{"d_model": 768, "d_expert": 400, "init_std_router": 0.0217, "lr_router": 0.000329, "norm_place": "pre", "qk_norm": false, "init_std_qkv": 0.0241, "init_std_o": 0.0, "lr": 0.000956, "grad_clip": 1.0, "final_lr_fraction": 0.0, "train_tokens": 1134000000}
Below are experts of layer 5 (counted from 0) of a mixture-of-experts language model. Rows are named router (the router's row for the expert), gate (a neuron's input weights, with its number), up (a neuron's input weights, with its number) and show model dimensions 384-431. Each number is 128 + 32 x the weight over its row's rms, rounded and kept within 0 to 255.
Before each expert's rows: "mostly gets" lists some tokens that are sent to it at least half of the time. This comes from a sample of Wikipedia text that the model never trained on.

# expert 14
mostly gets: " March", " June", " August", " October", "\",", " April"
router [106  88  88 152  96 150 108  78 103 140 153 100 146 161 154 129 181 153 196 127 153 221 120  82 115 144 119 193 117 151 148 124 131 115  98 111 160 117 144  75 173  99  98 117 150 123  81 145]
gate0 [ 93 146 151 149 156 145 136 157 163 146 168 159  94 109 140  98 122 169 101 103 148 164 126 131 124 175 149 110 132 150 111  69  99 148 117 109 132 117 107 107 109 125 143  95 127 166 130 183]
up0 [111 126 137 115 143 119 125 103 122 167 102  98 157  92 103 146 117  95 163 133 110 145 100 169 123  85 138 123  98 132 114 155 145 111 128 153 112 108 119 157 178 150 121 143 106  93 157  83]
gate1 [121 114 176 149 100 135  44 195 121 114  84  42 109 162 117 200 133 128 148 103 130 149 107 123 139  77 157 134  89  88 120 130 144 142  31 137 120 111  83 119 179 153  51 126 148 134 173 160]
up1 [135 112 109  95 123 141 136  62 111 140 104 193 163  95 174 125 123 113 133 141 125 160 159 130 118 131 213 156 136 161 104 120 118  84 104 111 107  85 125  72 140 189 103 107 161 101 111 119]
gate2 [202 160 142 176 147 138 153 123 139  75  76 118 165  92 155 189 114 149 123 149 169 147 133  85 124 145 115 178 142 121 137 114 115 137 108  50 107 127 146 155 153 116 176 164 132 120 128 139]
up2 [111 149 120 139 118 142 129 110 128 138 113 110 174  72 110 136 133 127 151 173 185 128  95 113 136 102 135 140 121 107 113 147 120 130 102 103 138 128 101 144 203 123 151 141 120 123 148 145]
gate3 [ 59 150 126 103 153 173 117  77 164 181 107  90 129 160 135  90 179 162 180 139 136 150 160 138 130 109  90 121 160 186 122  91 128 127  74 141 147 148 106 151 144 124 118 169  97 126 128 106]
up3 [ 92 182 145 114 176  32 153  82 117 160 153 173 139 118 125 125  77 104 166 169 115 108  72 187 119  82  83 102  96 184 157 125  98 155 171 120 128  63 164 128 123  53 150 198  71  80  60 166]
gate4 [112  95 100 177 152 116 151 107 149 106 127 162 163 101  95 142 115  92 114 176 153 140  68 151 142 125  84 162 155 116 141 147 113  72 153  82 118 132 150  94 105 114 148 119 133 124 110 116]
up4 [150 100 136 169 150 168 138  66 138 101 132 111 154  93 168  64 131 126 136 153 137 127  52 129 170 160 136  98 138 185 113 180  88 133 108  92  89 124 119 155  97  85 136 121  86 184  94 119]
gate5 [ 66 116 146 144 143  88  90 112 158 178  76  98 147 150 116 136 159 161 137 123 175 135 108 137 100  49 148 155 171 162 129 195 152 187 101 137 119 139 137 184 155 164  80 108  96 158 183  94]
up5 [159 154 138 132 116 160 146 145 153  91  87 132 154  89 170 119  72 131 115 211 115 115 110 155  98 156  88 135 161 113 174  99 113 141 202 181  73 135 150 140 102 133 190  89  91 128 141 156]
gate6 [108  77 182  92 110 201 126 186 114 140  80 125 106 118  50  84 160 132 113 118 124  86 143 165  92 120 147 137 138 116 160  77 147 145 146 131 114 107 130  98  91 198 146 129 153 109 130  70]
up6 [143 102 142 116 106 131 141 172 159 104  79 121 135 159  21  82 168 109 180  67 153  86 120 114 135 135 126 168 137 129 155 158 168 149 111 141 110  58 174 128  84 141 157 145 136 117 159 126]
gate7 [ 80 108 147 173 144  87 137  76  60 167 170 129 114 120 143 104 148 189 130 125 156 126  97 174  94 125 111  99 131 138 184 172  79 154 131 137  99 120 108  89 108 140 128 145 145 118  53 142]
up7 [ 82 136 130 176  56 122 176 155 103 144 167 178 133 116 114 109  54 122 142 171  74 131 126 131 168 142 119 147 132 128 179 127  39 111  95 129 149 120 136 135  89 155 135 108 105  58 132  90]
gate8 [126 125 153 219 120  85 156 109  94 155 130 145  91  79 174  98 140 169 127 159 133 144 136 132 113 133 137 138 173 126 141 145 127  81 152  98 150 135 142 115 184 103  84 146 144 175 116 121]
up8 [128 165  67  78 155 142 120 125 110 132  97 142 145 107  71 132 112  81  35 133  95 118 155 171  82 115 171 134 164 183 170  70 147  92 106 202 125 125 110 131 108 105 104  64 119 128 147 117]
gate9 [151  60 136 119 134  78 148 115 134  81 158 162  85 142 170 114 127 196 135 128  76 126 160 128 102  81  81 149 103 164 149 131  93 131  64 133 120 128 158 113  98 135 130 154 147 115  66 111]
up9 [150 133 113  71 114 161  90 194 122 160 114 124 176 137 128 111 127 152 126 102 148 141 156 101 129 156 158 100 110 153 144 106 141 108 208 184 129 203 130 132 109 113 169  98 102 125 155 139]
gate10 [138 175  90 150  84 151 132  91 137  59 115  98 144  91 102 104 110 166  88 140 138 103 148 166  94 126 107 120 175 251 112 125  83 138 123 134 152 178 128  74 121  80  63 172 148 130 131 101]
up10 [123  53 134 110 153 136 176 111 132  88 167 169 118 124 169 190 159 108 143  96 115 147 152 144 147 109 149 156 111  59 181 111 163 166 147 131 148  76 174 131  97 226 164  73 138 154 132 168]
gate11 [ 75  87 150 142 120  78 129 137  50 125 141 124 169 194 143  91  87 173 100 108 165 157  98 139 130  81 112 104 120 145 173  89  65 161 110 121 171  86 133 127 133  90 123 112 112  74  92 118]
up11 [113  65  96 170 109 125 117 110 126  90 109 101  89  84 121 137 148 118  93 154 124 129 138 116 107  98 132 150  75  66 135 136 211 128 149 161  91 125 116 119 125 177 120 158 143 140 127 103]
gate12 [162 101 147  99 151 112 144 147 113 121  98 102 129 134 112  80 180 144 142  66 140 165 124 134 134  66 205 162 111 151 116 184 175 193 135 108 118  91 153  72 125 144 150  89  89  93  83 145]
up12 [115 121 125 133 146 135  47 182 144 130 168 165 135 166 115 106 153 132 128  94 146 153 127 170 113 104  41  76 127 137 118  98  89  95 155 115 100 158 129 136 158 167  93 124 125 145 180 109]
gate13 [128  76 155  83 107  99 123 139  98 137 127  88 108 157  90 124  85 128  60 144  94 143 150 139 168 133 159 146  98  80  89 151 111 140 180 114 222  93 147 115  95 152 148 164 144 142 145 131]
up13 [110 148 134 178 140 131 169  88 185 120 131 125 117 106 136 159 181 130 158 169 104 137 123 147 130 137 148 138 101 150 170  75 186 112 120 128  95 170 192  86 150 139 108 111 101 144  91 119]
gate14 [130 138  41 129  71 104 114  86  86 127  90  88  92 112  90 123 109 139 142  92  84  91 118 168 157 153 110 143 114 202 126 157  79 171 119 112 109  89 130  91  60  95 150  98 139 142 192 151]
up14 [130 145 165 132  91 123 132 194 127 121 153 133 150 160 141 115 127 100 159 142 141 163 157  65 138 132 129 158  89 130 135 134 146 110 148 110 121 116 141  90 129 161 167 158  95 149 138 103]
gate15 [130 108 130 189 154  95 101  95  94  94 137 111 144 119 110 153 147  64 180 130 142 149 134 127  38 107 120 128 133 180 101 152  70 160 149  94 108 149 104  98 143 190 125 168 108 141 106 118]
up15 [163 157 153 158 103  50 131  79 136 147 121  90 150 120 213 125 119  85 140 124 128 163 136 119 143  96  93 170 137 129  89 113 115 167  57 100 145 115 128 110 107 141 150 177 164 123 146 150]
gate16 [112 148 134 117 100 163 151  68 102 107 168 144 136 124 146 173 189 131 137 128  97 152 141 130 158 211  73 156 170 158 180 185 144 137 132  17 102  97 166  59  61 106 136 146 158 124 141 105]
up16 [104 111 177 108 114 145 182  65  95 125 157 170 159 121 131 157 166 102 118 124  79 136 122 126 131 199  90 170 162 125 156 155 142 120 159  79 142 132 190  97 114 142 147 170 164 148 116 138]
gate17 [107 121 167 116 131 154  65 117  91 125  92 115 165 130  52 135  84 167 187 133 141 134 149 115 150 101 117 133 176 113  64 170 120 122 190 120 183 107 107 168  91 103 112 112 129 127 131  71]
up17 [143 181 158  73  95 169 164 115 191 158 127  69  71 205 121 132 123 146 107 114 173  98  69 121 125 105 104 122 118 100 135 141 207 101 109 130 109 146  95 154 147 161 153 114 172 188 149 140]
gate18 [150 127 109 108 155  82 102 107 161 143 160 137 202 105 129 132 103 102 161  98 165 151 144  76 129 145 113 185 152 100 120 112 118 110 172 126 126 119 230 104 136 148  87 118 120  58 151 135]
up18 [106 136  80 124 120 119 165 108 117 116 121 156 129 169  49 127  58 130 146 135 124  99 151 109  69  95 130 119 183 109 132  49 151 160 142 159 134 190 153 185 120 107 126 173 158 166 114 168]
gate19 [ 78 147 148  98 120 111 156 130  44 130 192  95 128 126 135 108 183  87 121 115 142  99 108  88 160  68  85  86 118 107 192 131 117 144 115 182 121  62 105 129 124 198  89 100  95 143 137 158]
up19 [161  82 121 226  82 116 110 171 162 129  97  59 109  88  98 160 129 170 144 116  85 140 121  87 164 114 100  96 125 134  79 125 143 136 161 116 134 135 154 138 123 109 150 186 170 155 122 113]
gate20 [ 67 123  93 119 147 142 101 144 157 114 138 104 169 193  78  62 100 154  91 136 102 178 162 128 130 114 134 189 107 183 168  46 166 101  25 135 142 187  73  79 143 158  92  97 114 135 153  77]
up20 [144 102 155 138 138 142 166 100 145  95  46 131 162 204  66 133 123 116  96 105 121 142 163 114 133 121 172 118 167 131 142  91 174 129  91  83 107 121 126 112 124 138 101  88 165 113 173  91]
gate21 [189  96  91 155 137 128 130  79 102 106 144 130  85 135 107 125 100 115 155  86 136 189 109  97 130 140 130 138  95 131 136 134 137 128 106 123 103 102 145 177 135  66 119 135 147  98 144 138]
up21 [ 89 188 147 169 106 133 129 121 103 126 116 134 134 107 210 122  98 110 119 104 129 116 114 114 160 168 175 109 126 194 123 127 127 159 157 125 155  97 141 108 170  94 118 121 122 164 125 118]
gate22 [104 166 182 175 130 110  57 111 132 137 145 132 126 116 159 172 141 114 134 138  84 128 167  74 146  55 130 164 141 165 139  74 120 165  89  83 166 156 130  77 154 129 210 152 146 133 159 132]
up22 [149 130 137 151 123 132  67 140 127 112  31  94 116 153 100 161 182 165 123  63  71 107 149 132 161  90 108 133 104 102 165 172 172  95  87 101  97 153 131 149 133 140 114 198 205 124 138 167]
gate23 [138 128 161  94  85 135 146  85 118 132 161  81 137 122 146 125 133 143 166 154  95  98 123 176 114 141 214 125  72 175 102 109  87 119  85  98 144 104 105  48  89 129  83 147 135 189 103 146]
up23 [107 121 122  84  53 167  70  57 117 165 190  71 131 142 117 125  69 130 137 174 128 146  90 131  62 140 122 105  99 102 127 147 128 168 127 124 115 129 102 109 163 117  85 130 151 185  77 130]
gate24 [131 114  96 136 127 132 107 123 132 125 173 142 147 119 137 176 187 174 104 108 165  91 144 106 122 161 113 158  74 101  91 110 126 101 171 111 119 154 138 168 169 123 171 149  49 114 111  76]
up24 [159 149 127 189  83 170 120 239 143 124 136 101 104 162 116 119  68  84 158 154 122  68 145 101 167 142  81 100 144 124  47  59 131 108 121 133 118  68  85 163  78 124 104 123 140  94 126 153]
gate25 [185  98 127 142  84 128 164 160  93 151 149 119 119 140 112 123 122  96 112 133 127 104 103  79 128 123 135 167  82 126 125 119 138 147 138 186 105 108 148 118 102  65 126 126 120 138 126 173]
up25 [198 115 114 119 105 129 162 207  61 129 109 135 111 164 156 141 129 122 109 159 129 190 101 105 121 181 141 114 163 159  71 130  90 180  95 105 104  25  65 161 119 113  93 151 173 121 119  91]
gate26 [129  55 133 166 102 142 129  75 138 159 132  83  73 147 121 135  86 175  77 130 194 189 155 150 150 168 157 162 125 140 130 129 177 166  56 169 118 114 155 122 127 163 101 142 142 123 144 182]
up26 [129 224 119 143 185 158 133 172 136 141 119 141 156 102  72 168 175 114 162 116 158  79 150 162 169  83  44 144 125  92 184 110  73 128 127 123 111 149 101 120 118 133 117  94 120 141 112  93]
gate27 [136 166 152 124 129 134 151 163 142 146 166 130  11 226  78  73 111 145 112 148 175 131 110 129  91 163 101 120 136 102  48  59 105 125 125  91 119 144 122 102 166 111 112 155 149 129 127  90]
up27 [124  99 149 164 104 160 158 151 139 141  99 104  70 197 145 130  71 168 133 116 139 148 121  83  97 100 136 114 173 159 122  90 142  49 166  76  94 119 121 132 141 102  97 142  99 156 115 106]
gate28 [143 103 111 159 151 188 186  41 107 174 105 164 117 165 162 133 107 112 157  94 111 134 137 156 130 148 126 143  84 182 141 140 103 129 111 124 131 110 118  73  81 168  60 152 179  81  89 109]
up28 [154 171 101 165 167 131 124  72 185 139  24 113  85 152 101 124 104 105 105  52 142 132 188 163 158  65 203 138 111 109 154 132 116 134 133 146 183 128 104 130  76 119 123 198 101  99 122  52]
gate29 [121 153 120 153 154  98 161 146  83 126 139  93 158 137 150 102 124 165 165 159 187 184  78 125 142 107  57 142 131  80 150 155 150 144 152 144 139 130 163 146 125 124 107 145 150 117 189 148]
up29 [ 97 144 119 110 117 100 173 109 115 116 140 126 164 114 114 153 121 127 152 111 168 189 116 154 127  92 113 124  95  64 152 173 137 133 116 137 125 142 165 116 166  62  95 140 160 175 165 172]
gate30 [113 138 106 154 168 214 147 100 120  98  93 153 199 177 107 128 172 115 160 165 113  94  83 123 100  65  93 205  72 113  95  59 135 140  65 129 132 111 172 103 141 105 183 120 136  93 158 167]
up30 [183 153 138 129 142 108 185 160 108 108  57  92  71  95 148 122  96  69 133  98 138 161 150 194 171 137 138 104 130 113  87 178 108 135 119 162  75 165  97 174 113 140 121 165  78 105 108  94]
gate31 [200 114  80 150 134 138 174 105 103 134 118 145 141 126 154 151 138 142 172 159  64 135 114 119 100 159 104 164 126 106 110 186 134  65 134 114  42 164  89 133 175 154 140  68  87 148  85 109]
up31 [111  77 146 143 169 158 140 102 125 128 119 125 140  61 146 148  94 156 136 102 156 101 142 101 126 131 105 150 108 128 165  50 123 140 142 112 151 161  96 162 100  73 130 106 180 147 164 136]
gate32 [ 92 138  62 137 125 135  89  70  83 146 184 132 141 112 177 101  72 161 100 162 125 133 178 119 113 109 127 156 105 133  47 103 157 107 145 155 153 183  83 128 161 109 106 109 142 118 173 130]
up32 [165 141 192 142 100  99  95 126 162 117 151 150  65 111 139 128 131 186 175 159 126 134  82 135 113 133 160 156 125 140 124 136  81 169 205 133 110  81 148 194 104 133 145 137  46 155  87 126]
gate33 [ 72 150 106 121  76  75 161 192 255 119 106 165 121 157 121 129 143 167 132 103 108 147 130  91 158 129 110 152 117  96 111  90 103  93  82  77 198 102 126  82 118 106 129 177 103 110 150 126]
up33 [ 75 134 137  88  95  75 133 161 133 118 133  80 130  47  90  90  38 112 134  85  94 117 117 196  93  59  88 178 133  71 175 127 112  78 120 104 145  62  99  84 136 149 139 199  69 109 111 127]
gate34 [ 98 115  85 134 114 177 174 112 213 173  92 182  97 119 100 147 127  92 116 114  69 103 117 118 120 101 120 115 161 113  71  80 141 150 162 133 230  98 132  68 128 149  64  97 121 156 156 136]
up34 [126 159 131 129 136  67 107  92 175 154 124 155 148 162 190 119 114  68 181 130 161 127 108 122 150 108 198  93 188  97 100 115 101 115  94  83  48 120 120 111 192 121 141 170  88 121  81 145]
gate35 [155 116 131 175  97 154 144  87 131 127 172 133 148  89 119 169 184 144 141  88 150 137 125 165 101 146 127 193 161 142  87 157  86  83 120 126 129  93 135 138  95 124  89  93 201  98 137 169]
up35 [ 94 136 143 112  97 184 119 150 119 232 135 147 178 184 121 105 167 151 200 160 150 141  94 104  96 178 119 108  87 112 119 102 157  95  91 143 193 101 124 124 121 102 102  76 132 119 147 147]
gate36 [168 127 116 111 155 118 120  99 138 158 111 138 109 105 155 115 113 147 134 138 161 179 127 138 119 139  98 130 131 129 152 160  33 162 102 189 155 136 169 117 129 102  32 118 126  82 167 138]
up36 [ 99 162 158 156  89 146  69 156 113 106 228 155 175  98 182 171 138 128 105 147 113 176 167  66 150  99 106 136 136 165  88 139 154  71 150 116 140 114 129 117 131 126 184  62 149 144 174 126]
gate37 [139 162  75 135 100 124 101 110 142 131 166 117 158 175 143 114 120 172 138 143 131 149 104 104 165  67 101 181  99 140 133 175 116 135 103  93 112 140 142 136 106  92 108 105  80 180 135 102]
up37 [143  90 127  96 105 153 103 125 120 146 111 151 145 100 126  86 138 100  78 102 100  96 148 140  71 198 170  80 119  79 146 129 193 114 119 170 133 106 150 120 138 101 188 130 160  57 122 124]
gate38 [112 104 110 140 104  92 122 138 168 124 127 161  98 149 155  62 204 132 140 135 105 145 140 118 144 179 125 199 124 145 164 120 105  94  99 109 116 122 194 156 127  81 107 153 145 148 149 162]
up38 [140 133 143  85 102  93 156 135 144 156 163 163 121 150 162 102 190 130  39 136 172  67 130 186 142 109 199 179 142 158 106  92 130 114 148 145 113 139 188 138 142 101  99  86 162  98  95 123]
gate39 [126 107 138 105 138 172  87 138  99 123 113  94 185 160 140 139  72 152 134 132  69 171 124 177 157 162 137 141  67  95 111 106 119 113 169  68 109 163 138  90  87 168 162 115 164  85 125 160]
up39 [128 181  94 104 115 152 123 112 117  91  88 172 160 161  95 113 130 108 119 137 107 163 118  88 130 111 156  68  99 131 137 175 199 115 160 186  98 130 127 174 123 136 162 157 123 104 143 107]
gate40 [137 119  80 111  98 140 102  89 136 144 126 152  76 156 120 128 127 165 128 105 121 125 132 176 134 126 100 123  90  93 183 121 160 162 112 105 104 162 142  95 126 101 147  97 112 143 176 100]
up40 [123 181 125 119  91 154 157  95 131  95  81 105  77 158 143 131 120 131 127 130 144 169  50 100 121 107 155 163  92 128 124 133 163  58 101 131 117 128 150 127 182  86 186 143  87 132 142 137]
gate41 [ 57 103 149 101 110 141 116  66  52  84 211 142 119 141 110 119  99 148 123 132 116 107 181 158 143 103 156 151  98 168 112 140 212 194 129 111  90 126 103 133 141 126  95 165 124 134 104 202]
up41 [110 103 147 110 114 135 123  93 144 226 121 152  79 105  79  95 139 150 139 142 106 122 170 158 116 127 103 144 105  90 143 122 140 160 144 140  96 128 148 120 116 120 134 127 214  78 138 158]
gate42 [114 171  78 117  97 171 140 127 131 156 166 168 122 155  82 120 179 141 107  91  97 131 106 127  90  80 140 166 147 166 178  61 101 126  98  91 146 132 123 150 130 170 153 157 102 133 151  92]
up42 [ 67 147  98 227 105 144 155 101 149 169 178 168 222 198 107  99 107 154 118 109  96 107 114 103 127  66 122  84 112 112 117  94 125 170 102  75 124 163 147 108 110 109 156 130  61  99 143 148]
gate43 [168 169 156 172  84 144 132 123 107 115 118 128 101 123 129 161 160 110 142 172 156 168  88 111 149 134 147 124 154 125 142 138 141 146 122 136 143 123 146 115 150  89 147  69 147 106 157 136]
up43 [112 121 159 132 174 120 175  72 141 132 146 157  82 151 154  49  66 133 157  85  77 100 116 113  99 161 130 101  96 131 125 110 110 119 168 101  71 105  90 127 125 113  89 168  86 142 104  87]
gate44 [142 136  82 110 154 149 152 101 141 125 153 165 156 122 138  86 122 110 100 132 148 178 134 102  77 136 151 135 162 128 116  66 115 146  95 185 114  98 136 118 202 145 134 125 154  47 133 155]
up44 [134 118 144 142 175 137 165 121 104 168  98 148 126 121 199  94 165 148 105 156 130 145 110 132 103 115 198 131 170 124 111  65 143 157 101 161 130 135 105 163 197 163 151 173  89 132  88 132]
gate45 [145 177 173  84 141 121 115 110 103  96 108 166 124 169 175 140 134 173 118 133 133 111 145 151  85 125  88 100  75 126 111  86 123 121  93 131  91 118 105 109 157 159 133 103 121 115 128 198]
up45 [139 150  82  91  83 108 137 109 140 170  91 166  77  87 121  97 150 113 113 130 152 145 135 109  97  62 152 150 233 158  93 122 196 177 207  82 139 140 133  75 100  89 115 107 104 178 108 111]
gate46 [131 131 205 127 112 104 150  95 109 110  80 158 128 203 170 104  54 100 177 117 100  87 109 147 180 126 123 130 150 133  99 134 169 173 126  94 123 146 157 173 114 137 126 139 135  32 118 124]
up46 [ 94 124 197 185 143 159 178 101 144 161 138  98  87 173 112 129 127 122 162  83  98 161  38 193 135 106 105 143 154 127 147 108 148 178 183 107 149 151 113 119  80  75 153 139 159 174 105 104]
gate47 [105 119 132 165  97 114 155 143 169 132 185 101 154 175 130 141 125 121 171  97 137 134 132  81 144 105 141 129 135 136 185 173 107  53 150 129 162 129 138 170 167 162 155 111 146  91 108 130]
up47 [123 123 138 127 104 142 147  73 109 115 180 103  92 151 129  64  80  74 146 101 106 135 108 113 131 127 128 128 164 175 160 151 176 146 109 134 132 120 127  66 157  94 187 111 120 114 123 153]
gate48 [ 96 105  68 136 165 100 157 155 103 122 151 184 157 126 149  89 194 121 158 112 107  97 144 166  97 144 136 150 141 148  92 130 145 146 169 108 101  94  92 145 127 129  95 125  92 117 153  91]
up48 [109 131 109 170 108 177  73 153 108  89 119 120 167 148 156 109  46 121 136  83 128 160  87 167 128  79 169 179 114 115 100 104 126 156 139 143 135 149 106 127 125 143  77  98 215 110  91 106]
gate49 [115 128 129 155  80 157 156  92  94 182 103 184  87 126 116 122  73 164 120 175  48 112 138 148 119 153 166 123 147  98  95 144 134 116 114  75 115 103 162  89 164 137 170  64 148 160 186 132]
up49 [116 130 122  72 152 124 122 155 143 105 138  40 106 122 134  65  84 153 131 135 113 127 161 115 162  89 170 205 100 146 172 103 132 169  88 167  87 136 146 137  78 121  94 128  56 132  95 164]
gate50 [196 126 114 191 119  83 127 155 133 151 147 121  92 131 147 158 108 118  94 190 140 134 145  65 160 104 123 108 130 115 134 108 161  99 128 169 142 177 121  84 161 143 117  78 168  73 251 149]
up50 [125 110 112 143 106 100 100 126  62 115 165  86 105 101  89 139 121 142  82 146 120 129 128 151 165 127 114 188 157 158 166 128  89 134 171 142 109 155 119  87 150 133 114 114 107 111  87 145]
gate51 [116 143 120  91 143 147 128  89 100  76 135 156  94 123 120  88 145 113 112 142  77 122 134 155  97 192 124  51  76 124 119 156  91 101 137 113 159 140 151 156  63 138 111 141  63 133 141 138]
up51 [131 126 116 124 189 108  90 159 132 117 102 106  81 119  68 102 150  94 178 129 112 131 174 159 170 113 198 148 113 122 140  80 126 174 179 101  36  84  91 108 132  97 125 116 161 116  60 103]
gate52 [225 129 192 110  96 178 104 111 143 103 162 136 126 140 132  93 132 102 137 125 148 148 142 133 149 152 116 158  86 159  95 133  97 132 154 106 121 131  99 104  79 111  97 153  60  85 140 149]
up52 [ 97 161  51  72 124 133 141 123 131  70  98  87 133 115  65 138 106 138 127 171 141 113 139  99 104 119 115 126  89 106 165 121 148 104 125 109 143 162 175 131 129 126 109 153 152 100 114 165]
gate53 [156 188 199 100 120 119 106  88  49 117 187 113 147 186 132 163  96 100 135 148 145 117 134 177 133 164 128  76  58  91 107 134 145  77 135 152 156 161  82 151 165 109  98  62 141 165 134  79]
up53 [123  98  90 134 145 140 110 156 118 146 125 174  83 142 145  90 160 131 138 132 110 107 138  62  67  72 149 154 197 185 182 108 151 135 183 130 166 116 181 134 112 110 136 133  83  99  72 126]
gate54 [129 138 103 170  86  77 114 132 162 139  81 115 167 139 111 147  46 116 178 121  77  67  89 114 169 181 107 150 142 132  94 137  98 130 125 203  64  72 105 105 128  38 122 108  96 133 126 128]
up54 [145 122 137 122 190 190 103 163 103 149 144 102 107 125 120 115 162 148  61 123 191 155 195 126 173 107 137 138 145 106 194 158 144 104 210 100 216 158 149 119 101 159 156 156  85 105  70 144]
gate55 [ 77 157 167 100  80 148  74 111 113 154 147 135 136 213 162 167  92 144 182 162 131 138 176 169 124 121  86 107 135 142 111 109 102  85 179  81 123 160 106 134 157 132 126 135 119 151 117 122]
up55 [172 120 150 156 142 125 133  97 166 136 123 160 120 118 121 102 155 138 135 120 120 133 114 141  79 115 154 140  96 116 104 123 185 180 142 133 137 120  94 122  36 124 133 111 125 117 143 134]
gate56 [127 159 151 161  98  98 123 158  98  69 118 134 127 188 155 125 150 129 140  78 210 130 211 156 156 177 193  49 159 116 135 132  85 128  91 122 110 116 139 149 179 156 120 167 149 127 182 153]
up56 [103 169 131 131  80 129 156 151 123 124 100 137 199  73 128  89 160 171 166 163 184 101 140 121 101  85 174 117 152  67 180  75  90 131 105 141 104 124 155  39 128 196 110 116 152 104 119 111]
gate57 [ 90 120  94 156 137 136 129 118 116  99 176 132 164 137 144 139 158 143 196 120  73 183 151 124 152 117  57 154 107 167 215  91 201 133 138  83 165 127 120 112 117 104 131 161  80 182 128 164]
up57 [104 114  80 135 155  97 123 164 190  85 125 109 127 120 104 127 155 130 127  84  82 169 156 145 141 115 107 166 155 178 148 108 168 105 111 170 142  88 167 169  93 119  68 133 201 134 104 111]
gate58 [172 187 143 168 136 160 141 201  98 106 176 105  96 137 120 172 155 113 174 116 144 124 186  92 155 193 158 110 165 123  91 122 110  69 164 112 159 135 106  60 133 153 131  91 110 117 123 123]
up58 [102  76 122 156 115 155 121 118 153 165 109 159 107 119 118 124 165 175 144 153 121 112  64 117  95 102 151 130 152 130  95 126 137  93 141 124 163 121 122 143  49 107 106 154 122 102  27 117]
gate59 [151 183 124 126 117 156 134 120  84 123 165 154 136 177  98 179 136 194 124 175 120 123 103 118 145 146  50 110 118 119 194 151 168 127 157 143 143 108 100  84 126 112 111 169 145 102 195  52]
up59 [135 111 136 168 128  92 109  79 125 123  84 147 134 175 106  81 123 130 155 111 142 148 124 151 115 126 143 140 107 130  71  60 101 169 107 108 125 115 137 123  90 122 102 126 108 152 110 165]
gate60 [144 127  87 113 145  68 104 137 179 122 131 140  80 146 148 132 164  98 146 134 161 109 133  20 147 121 137  92 205 142  45  75 137 149 181 103 106 119 153  97 118  92  67 122  72  76 155  82]
up60 [180 183 184 176  91 126 140 199  73  91  50 103 179 125 127 142 101 108 105 165 103 128 108  70  85 132 155 173 176 141  68 167 159 152 114 164 123 159 152  94 111 135 133 126 163  96 150 148]
gate61 [108 130 139 115 115 151 124  56 127 114 147 138 170 152  87 145 177 114 128 144 108 132 145 143 104 202 201  72 152 116 118 135 137 171 122 133 155  85 107 132 106 248  62 120  97 136 114  89]
up61 [169 172 135 124  85  99 141 135 172 114  75 160 136  84  94 124 111  92 124 108 109 127 121 104  45 123 111 149 144 162 126 130 166 118 143  57 116 138 126 108 114 100 160 128 100 145 112 129]
gate62 [ 65 124 136  92 130 122 117 144  73 125 158 144 130  93 122 128 138 172 173 111 126 117 116 111 107 122 108 165 103 148 160 154 125 161 135 100 116 153 113 158 157  82 173  82 102  79  55 152]
up62 [138 156 113 110  75 179 117 134  97 199 161 152 148 184 100 107 130 137 121 129 106  50  86 188 120 144 133 150 119 134 143 123 148 118 117 101 134 110 122 168  81 157  69 190 126 103 139 159]
gate63 [160  75 101 129 110  69 109  80 111 228  82 123 114  91 144 137 205 121 113 130  91 189 100 110 148  80 125 166 150 109 172  95 108 100 102  82 151  62 133  77 113 146 125 118 121 158 142 141]
up63 [129 104  94 148 105  75 132 112 154 193 143 152 115 109 123 141 157 160 136  80 144 164  80  96 125 122 206 204 108 150 144 135  98 100 123  59 127  57 114  75 130 160 116 109  85 140 135 142]
gate64 [128  71  83 141  81 171 109 161 121 151 161 214 132  77 101  80 126 126  85 179 163  90 119 128 141 145 164 105 107 135 110 166 102 103 121 157 131 139 159 114 163 130 109  71 174  75 175 143]
up64 [120 131 114 125 147 133 229 128 155  88 162 126 100 143 135  76 171 128  97 139 116 160 119 151 119  62 154 145 174 161 194 162 101 175  98 104 149 143 178  84 160  99 158 132 104 133 120 152]
gate65 [104 112 158  98 130 103  56 109 129 118 104  70 155 181 124 146 100 154 143 190 150 124 165 207 143 138  87 143  79 115 127 149 145 120 109 168  92 117  74 137 116 144 163 119 125 116  95 165]
up65 [168 128 215 125 164 118 116 151  84 135 126 133 180  83 177 148 132 110  92 162 128 107 142 133  95 136  87 139  98 111 149 118 164 136  71  76 118 120 174 145  98 102 127  41 137 106 171  82]
gate66 [ 67 157 124 116 186 129 114 160 107 130 155  97 118 131 109 140 131 145 111 168 149 160 153 132 186 122 146  90 115 183 112 123  91 126 156  59 176  97 113  87 155 146 125 131 142 172 133 132]
up66 [147 130 104 119 135 135 120 135 137 203  74 135 177 133 157  86 113 159 119 102  91 170 109 175 105  72 234 166 162 144 147 161 162 120 142 150 129 136 171 178 118 118 162  72  50 158 208 119]
gate67 [132 142 115 168 168 116 145  96 190 125 174 127 168 166 116 135 110 115 157 134 128 184 170 121 128 185 119 171 167 197 118 161 104 136 105 103 128  98 111 161 155 100  91  80 132  83 101 126]
up67 [116 162 159 163 150 150  98  96 132  97 177  96  74 145  87 127 153 175 135 130 125 155  86 129 185 157 163 117 132 150 121 123 123 167 121 147  98 122  41 148 142  64 102 144 146 115 102 133]
gate68 [141 116 113 186 137 178 123 128 124 146 140 156 159 149 177 150 153  99 113 108 130 127  98 142  84 122 134 183 146 161  87 171 157  26 147 128 142 111 126 170 171 120 164 102 112 104 136 133]
up68 [148 106 146 127 105 149 173 136 121 125  77 158 121 113 167 148 112 121 145 202 118 157 172 152 171 196 165 132 134 154 136 132 145  86 183 150 190 124  95 141 135 143 188 159 118 139 129 139]
gate69 [125 122 165 114  75 119 193  91  49 100 147 111 144 102 143  74 151 138 178  87  87 133  88 101 142 149 146 154 100 144 135 142 101 158 117 142 180 158 117 121 112 127 145 143 132 115 114 129]
up69 [ 99 104 130 161 151 116 133 153 220 162 165 144 190 121 143 150 194 123  88 122 186 124 129 136 148 128 123 153 148 137 116  97 155  69 133 112  76 149 143 128  92 130 124 114  91  88 136 103]